python train.py --n_layer=11 --init_std_router=0.0128 --seq_len=768
Below are experts of layer 3 (counted from 0) of a mixture-of-experts language model. Rows are named router (the router's row for the expert), gate (a neuron's input weights, with its number), up (a neuron's input weights, with its number), down (a neuron's output weights, with its number) and show model dimensions 0-191. Each number is 128 + 32 x the weight over its row's rms, rounded and kept within 0 to 255. Numbers have three digits each.
After each expert's rows: "mostly gets" lists some tokens that are sent to it at least half of the time. This comes from a sample of Wikipedia text that the model never trained on.

# expert 5
router:161127135123173169115062135201084179098087199156119133048129109176140137165079201129193108152081126155164113075067075144114104093100114107113117166142116069116119153085131098097178139166170118122167170154114107179157188080130073109125137136118139095184091194132138130106137085164104093091124111099138140171128134142119153063155115121116143146120105085146129081143104108168179123171112099125139156142135142141119096120122055128138099126196116098202088135133143074135110109155065141103080114133112128087143174100087064151144143121103142157124177161111128146108140162139115118154
gate0:118083128170128136155151130159133115109131201198106099076157181162162174137124134153123149158098134134141129103108156146148136124157090148135141203148135195145099161196093145103160158070123140074157076132077105132077130168078134150162173143089078158118178149165070111119111114126101151161128137108073173104062123079129119131214128191109122123078095151143143103106154162145084114166152107112100091089117126136104047074108077103103111125136148143149136156109135114149122144133071169112167145092098117079113148109085095084115107114099163161129104162109132142199131136197067116153
up0:134099165096115157119082153125128090160079182190065143104145179069133085123171155071143106123146046161160086118107192108147176105068074172121150159075098081142154121131109115126133153115124089111130157152128167141076148161149149130137139196138100137072130126163161144155109145186153091096094076166134108159127149103095133083173195098153132144134118136104132130073147074137102195112118134115191125108168149121116095198153140123156151099194148114085158123112037152099170106111123143136119098098126178061130143111098123112155162091141094139170121120129156110119138072107131150160
down0:109123135096131144196097117082134134129137057106107145145101129157120138087122138137100070164125055124128153129123157146146141172148167063124140119111144099149136176092140163171173088121068157088111114155180098157126129089170163116117155110142145076109087154065143151119154104121117127138188201062119134177232099131082138141151152093106122160163086133083150148154110121109132117174129175144123103082147144138114127111108143135128098137153149094165114078124127149052152113156146077105154138170130107092092136210055139110134193131110100092095140161157071120189119186148135055130
mostly gets: "ti", "man", "si", "ga", "ci", "na"

# expert 3
router:196116134135082117164127108085139078113134083145167171057110128151140065151179118152097142105145120157158162160179194116125110189155104143116133145183125129165127193133110144111133062126159129142047148088116125113099101137133164123100140106186146127152129161157144176108139131126166143060131123136165103119140095146168097155151094085135139088125066134122150127090150090060098110162100083073110117087158104084145149195158135151140207135077164126115089081130088108123077115108119131094108142114111109134150161187145130136093122133141104114142074140093063098177179076100102208139
gate12:142158067177156099162115036099125174095122115167199120128096124161103142076166139102169098096177106180129100157087159101109151137127116161175157114119076143130163103071141147102129098194069149184135095090158127121101093138127108128191157127139098094181097127089131086119148164161139135123134097069097096131120136159156120139141140141117091111078155158163098141151112172095134097117145126158140099114105118056118059124140156049082101149088116123155138119150145127088157207129138119175169167136136125109173090173131055081166130191114128155126111165146183122125143084161173104107
up12:080119087108148170137099137145155129171179105112100106097100102100078116146166133065116160106150163118135170172109179119062067145139102120111146169170116144088209158065084178136095108138119213108135184131093186123139113089112132148120135112116069103088171185170141190106097150108142059093105174113125160135122133115135149141148151127120095127132154095148144100133184157126205105148189114136193127147126174174100073173099140129115176144136075109130123132176109135173081140055137088108102116100155140130103148081082102143079123122116133089098104106098157160130122121110164177107
down12:139151143099116097124102108190142090147191124141154130123088128188110153133116140101087110091124115138149165100078101117094130152102146112115172098105143115200117130084108102132191151108102081117091122085102144164129060150112158127082121161106144035130186098049155139104165153167204176096152132072094150094112200100131129133123164092131128112160144091116094159116181171148072077134152158153138135143158126190120087142139191098119106093143202090121161073123136184125130150143140096114103109049157114147141092131119109145142123220160127115112118136124153123163181135138132134073
mostly gets: " |", " details", " Total", " information", " Coordinates", " medalist"

# expert 7
router:097136144141119152098102137117109137107170116125139120174155123089122142114092130139125126123133132087139097090121113122122154107060128066151063148177118084116102116180078115105091133132081153124182074152108120100130121163124173173134109112068056123116175074114124152120133158133126088160136198062157124151123165135141070118126156144141141150149230144163068156102096125195088170206122123153136139125141152092199121152097120108109194128122123107169180176095168170133089124089183110203143117144134142107117123146182178122110112189109106093159104135139085118098080135104190102083
gate0:149070109147153099148079138084095161158085075167147146173085046105082139144175096131156101107090138127115113196128109119108100163172170117110134126117176144108060150121128105100157060104165121143119120068075175111145066150143155085177149161137160110136146165130165146105164147118092142145134097103114161157114147122139141134093118079164087132092112093123108120184142107105130175175163167154176132072177095147133174081138109118102121157197131122146084123100210099112111189114114115139121130143181110180188156135088126186066102108081127136117130098112180112141063146137099147152
up0:090138074024128088107158132158114107062121153128075109104136154147098114092078166113154142124147070127160143090160151136153100140139113167132117135099107153130174146177188131123131175132104176085084136114140101107116140124121094166109072135139095050108116139125095077147176116111139122152118122158104149135133094135241171085135096109133201123174141061191148118116124122086153108114105157113113105189133151116068171181140179132200140151120129139148129084094110113142136128121156190098125140124104162103129071125128175124150114183150098089197115137140131140169147093065180119105
down0:067155108124199105183180138165143130098052141080176099128167167138128177195117108122158124137111150093155113116134158136118119170175091168148120114159079089082125177114141152130109129158122115161136160143068105149156073106161127185047194104086083056121092122154120149087151129112150119098132173176135130128154139139130086121096105120135120135142069136094118076064161086165152162185073164113190130094119136129146114117111147094108169146127098150094143158136107107132109062111124161157083185066133186129128168160145105075086120101130154156083143123095103156087116145147123162164
mostly gets: "I", " A", " Me", " Ha", "A", " Do"

# expert 4
router:136107088091118133112116175082109118148129154147136137082079084098126107149124053150099130109156134101117137163147206128132104151129158120079194202136119170161121120122195129179083162123128091134102192123145118116127109146153109134147176096166165154062092156091119084172125128077117120170130129132075134111150102114090094139163132156113095116175178157127089130157154163122101114117161171130178064170135089185126114154165106099161071154103129148176163116142102115080188162191161103145134121126168093108097160160083071113189105157122159107094188097158196186114164115110126130096
gate12:140125094118163166174141107105157111142112126123082095108139094131153099118143132127107138127152131088045088174133134142106124120101067100078125110092142103108145137189146099128095144125120099163150157152150088169144137067130116142188137074083159154108090123094094093178114131095123149168117116152186171103158172151120131130148214159129108113087128133175181129056113148119103063128115089132155156060219154171119124204120071116141088162156206129082124148076162210120130129120167117192068141129116147168059138179107140095106147145159146115100127115093098100134131125143150124116
up12:140114124122141098047152083164106117131146149132094165132113135182142125137091123141142153128161133069123126089105146153130189064131133162124134125191157094168138166143130148165151099107146134129122155118102162130134170190168170122105154103136115100122149079097103166069085126067088075090116090151077103159140138124113137102080124115077110083165095190134125195141116168155110103156125177190057166131110125175145104142095135145141120076110138110119116056076132101154113135096084170072141117113164137107126177079144196126117107169085077170139152192134164163181134038143154157136
down12:046158116140117152115120111106096160141119175173146103145055148113085098145142108161052108101084146127107114179113184117143107140158178156177169116128174066101145126104165152107141098117086197098107137133086119153122120157164156093143091165138161163136150098118119172068120159113109150072103091100148220084081169172155150109121137163143087133140080125096125177126199125141093124135067153137152087050170054076114145092117151100123116175135124171114129138122155118146136155143141136158149143113137074104149170157165121091065138092180159133073154068165114133116131128133132154115
mostly gets: "-", "–", "\n\n", " Mid", " re", " un"

# expert 6
router:087170107123158070166158099125163152094227161079141155173143148130128119100181076105108155097130118134150139143147137137134127156150143110116159169057093196097130052121123136105123101129087139132144089125222107126095142053118153055146142115129117167129168120156194121125124101215094141093120110110087162113088158161133145142095160113125155121057171153092159148128123119178115152087108135148113082149088121150142103136129114113126104179105091140064122142111122218082142112112155179121130145098161116174161085080178143105118152091144179123115114119169113112149096112127082164088
gate0:102155077120131141143164105085136109185186133149111113109165122107153124147117050071130135182138159130158115119130132132125106112163106162117152121115135144145125098105111155142128127131118157159125137089140101192135154167132172139152106079139114125135166113152140181134114102136103136144185193167088135053148101156116106114083062133135118206161169182128121106088066204168094138128073151086180171080100135119088120088063099141127139131122082117098105134148099215106107089148045104075128150160142152157219111145142105121094115093123128127188159095139132104133051080149148152112
up0:107173108130083174130138125087165111155139142119134096119167147054086145125129167200115193187109113177097133178133113139107127138175127111183163083139118099137146098091079057151106148119204097105155127215132129119161177122106089093156148114141161103134125128151137118094086120155157097193107163121150101137094133133132112176076140080087123177122104118178172149077150077134107079161076066121115138061065160141135135158094196120122130097143127112115128063143152127180112135093094154150129094135045100146124146147098188130155147103125146163127100142113102080184109101141135152146
down0:141148125142112109166132165146155136174146132165094160117109146163162062127144103165092096123168155112136082137117146115168127097121100180119067125164092150115126131098143156155155096113137180162104123130093115140120139090134109166181087131153115096150150135161144129100194070205117115097083097095127106120099073136157076069097186163032114089064156211135123148216126154178145130143122152104183116157150130098162124079080129166130077129155100103137145120116133090121082097131186148118097132095128165075110087131131154170062083112204101127119152166141136174136093150103129110094
mostly gets: " and", " to", " where", " when", " than", " but"

# expert 2
router:107138097125124155105174083143113179143097096111098013163133137113119133147141081134138080135154140148082103143168086088118155084155133165152108087062165084154146106145161148137157151145131137134136122153107150136120126105152133173106113222151084115093149041160092151168139159057167186123126097143091103092122154098101146128098084124115096172126097179137073127130144143087170139077152204133080133111105124130091103066092226193095136069171126146077151112138146094192165122162103090111160108160147155166100072107113118123140105105137112125142137111128137113133134136152114096150
gate0:083142126163094145095159157088117170124155130143177128150137114152118158104129123158142115103128114129137067153143117149147085149143135148191136100078141094165106157099165114199143171148103179235099144158088162200149168084134136091140138139112107105094115106150120135115189158112152170123072126130111208101127101116078200128144093094111118122142162143146118109158129129091106132115143139067149174140182108143163217169144127116124158095097130097067122078075168106114099083095100085154155049087118136100100127110070150137143166101118166108085104142127079086142097112144185078104
up0:162119087151137119034117221105078111143144091150160127101102124119085096122119091146133163086121143148170091131187053138097146158124139167102131154052049165102099115151163140179184103159102143118136149110087160146132132142087168091146124179136085103133094134183112136197159149118113076071120125142126120119130143060131217164108108124136189098194123080136120118156149078158119160132149151150138121075094116131135136196130112149118156113103120136139108177083120105094109057149167126155075140106106140111134109081170145165170149129089108130112187095146150147172104131126116114155
down0:137104133098178141106124092170140112190121134120127123181175109158120123082136117127126165117102116117077133160149200149109092103109069108181032170123091102150163145154130144159165150096177142118102128124131120180079111100077131116129059166107163090130093231109201090120146099107169116101147108125080097182070149163159148152072095109126109146101151144152167071149165158163131132137139156100133141146129129132141133097109146173210119148151106142194131109084116105110073076111145107108129152046155120146091139132123157132102102155109166126098105203160158107092137084121081121127
mostly gets: "th", "st", "est", "ent", "ist", "ct"

# expert 1
router:058074173128099056202149129120150082179123083132138149156112165077104111133063162147118149110075134108086111139124154157135107179150141151125134084177179189131134173145090105135123146114148134102122102133127132122106098156079094153141115122106185155139152144081103075104119144159149158101090153153163188118147133172137140203137182172077118129109140055140195136137149133086091114098175109129166137114160122098096182094132118073096128182085130101068108070133135091089145123097115133090164076143121098134112121134105154161127149173138140145110068153105166154202104174135183098107
gate5:142183089160077176137138083180122070123135149120132113130136127133094105164118064115119114124115134129094121151189037143198081146144162142113095134172145135131063173128113123191166107138089127137146125124087202107158110167143078118173148105135185122228104072126120085087072096127133147096136128123149125102151124137108198131194042169084155126169141141163122137126123185140133139118111189102162119083123094074117154157098140094100092173121150111114141129166147094110081091107134113158135105112145122130120171070058080128179147133131131166100114155128143123094141116111117163174
up5:184162076153121130139154080138116105102088163161107163124151128096078106140074090152118144140096110082096059157156123121134132139127147091133144114094144137174094151158132146119097075089159134106160100167096111143146143135136112146122119092133138186087189042105130091130076109149196079173148125175187095151113191126122141119161132183140178162145143128111072130058147140127108175139144190164100164135099117125150131164092155157100063157117118135049112093146111114114140136134118165071084126137165119177139154159102061152117130165122103161104066175210161164107078131082126148103
down5:161134141102103097124132113079196101115180144132093107130159164088135152099109131125120129132116123152152182166138126172166121126105190098158103162112166180125099166112118100159117130134096094126126075131099119098066125142171106096124072132122078157156103136191136115130150141176161118067131116191095198129191093165154121119152099134107100137146105068115158146125123171060105097062177147131159172113149147135103199078126137127133083133142140154098104161139110121133127099142148061111158165107206181111084125119110141114141138144055106173166144084177128090029148125140045129098
mostly gets: " States", " University", " government", " season", " century", " USA"

# expert 0
router:155131167144094069166149166104165047153114082112102135134156131189125177078165151073091152156120108089110156107119131147157160171134119160176143039071092165087141123127126153154115115056121120127079124087149203089176110191122123136147084101151161126102072144116123115094109111087081107181158130193150110126151076077157182145113135116184123076134081118076170103156127143099091083129115085120128180136102144139111171178158162109166118115082150149139094162161098161162138179092118133148115162086079149110130108128132168109089144088133073148122126109123149110081136096134119156166
gate7:157172168121107162130108163135168095151116105128061101094119098118115144128135049142121122131138107152088097083141129150181146076148139159165125112103107139076134152122123138106116104097108105097165140136122162131185124159204080171125162132121127102119161151181137085099103131095097127123154121099132187138138166107091153193139143121175079137101145104084114134169140079088066153114159111139149209176138192165164138162086166066143068070136090180110101107096164118143112163168135120062153119141090139154145027094119091121123191141154110141091150123089158147122095199170099134092
up7:125142108106136118156119103120128165136148129147162090173124157157161066147137061103117061113129158126104196169131192142103112177147121117145114123109140114161110049150118122092055073101111210135095114146112097092108134123126183086132091159079132132186166133159174101078148166123169127186095139126128143097098041080176150100121121089082071134095116141185150132144119136122225101145095157138081112164113165118144120134170148110147117120106093161142115121076117123163147128095093114167184124117124173099115170163168154086098120139164134094160158106150063108138192156156109128083
down7:138201174113125121133114135156119096107132149111099121078097131126106161088123117095189170160136110134229127093134132115174144151111153141189132090171082149144165067124190157163137128085105125075110093184154113123076108148139061107129125064106108119137138113122165098149047114172113143119125101177147092166142126093125106130130178150135129154132124088021155115141159050151125133117120155153088116134205167093069108154074132126117155129179101125143175167075125183138113161148134117081192126142089152106137114123110133135102167124105129142132148160082145087137062081146157125159
mostly gets: " $", " +", "000", " −", " km", " m"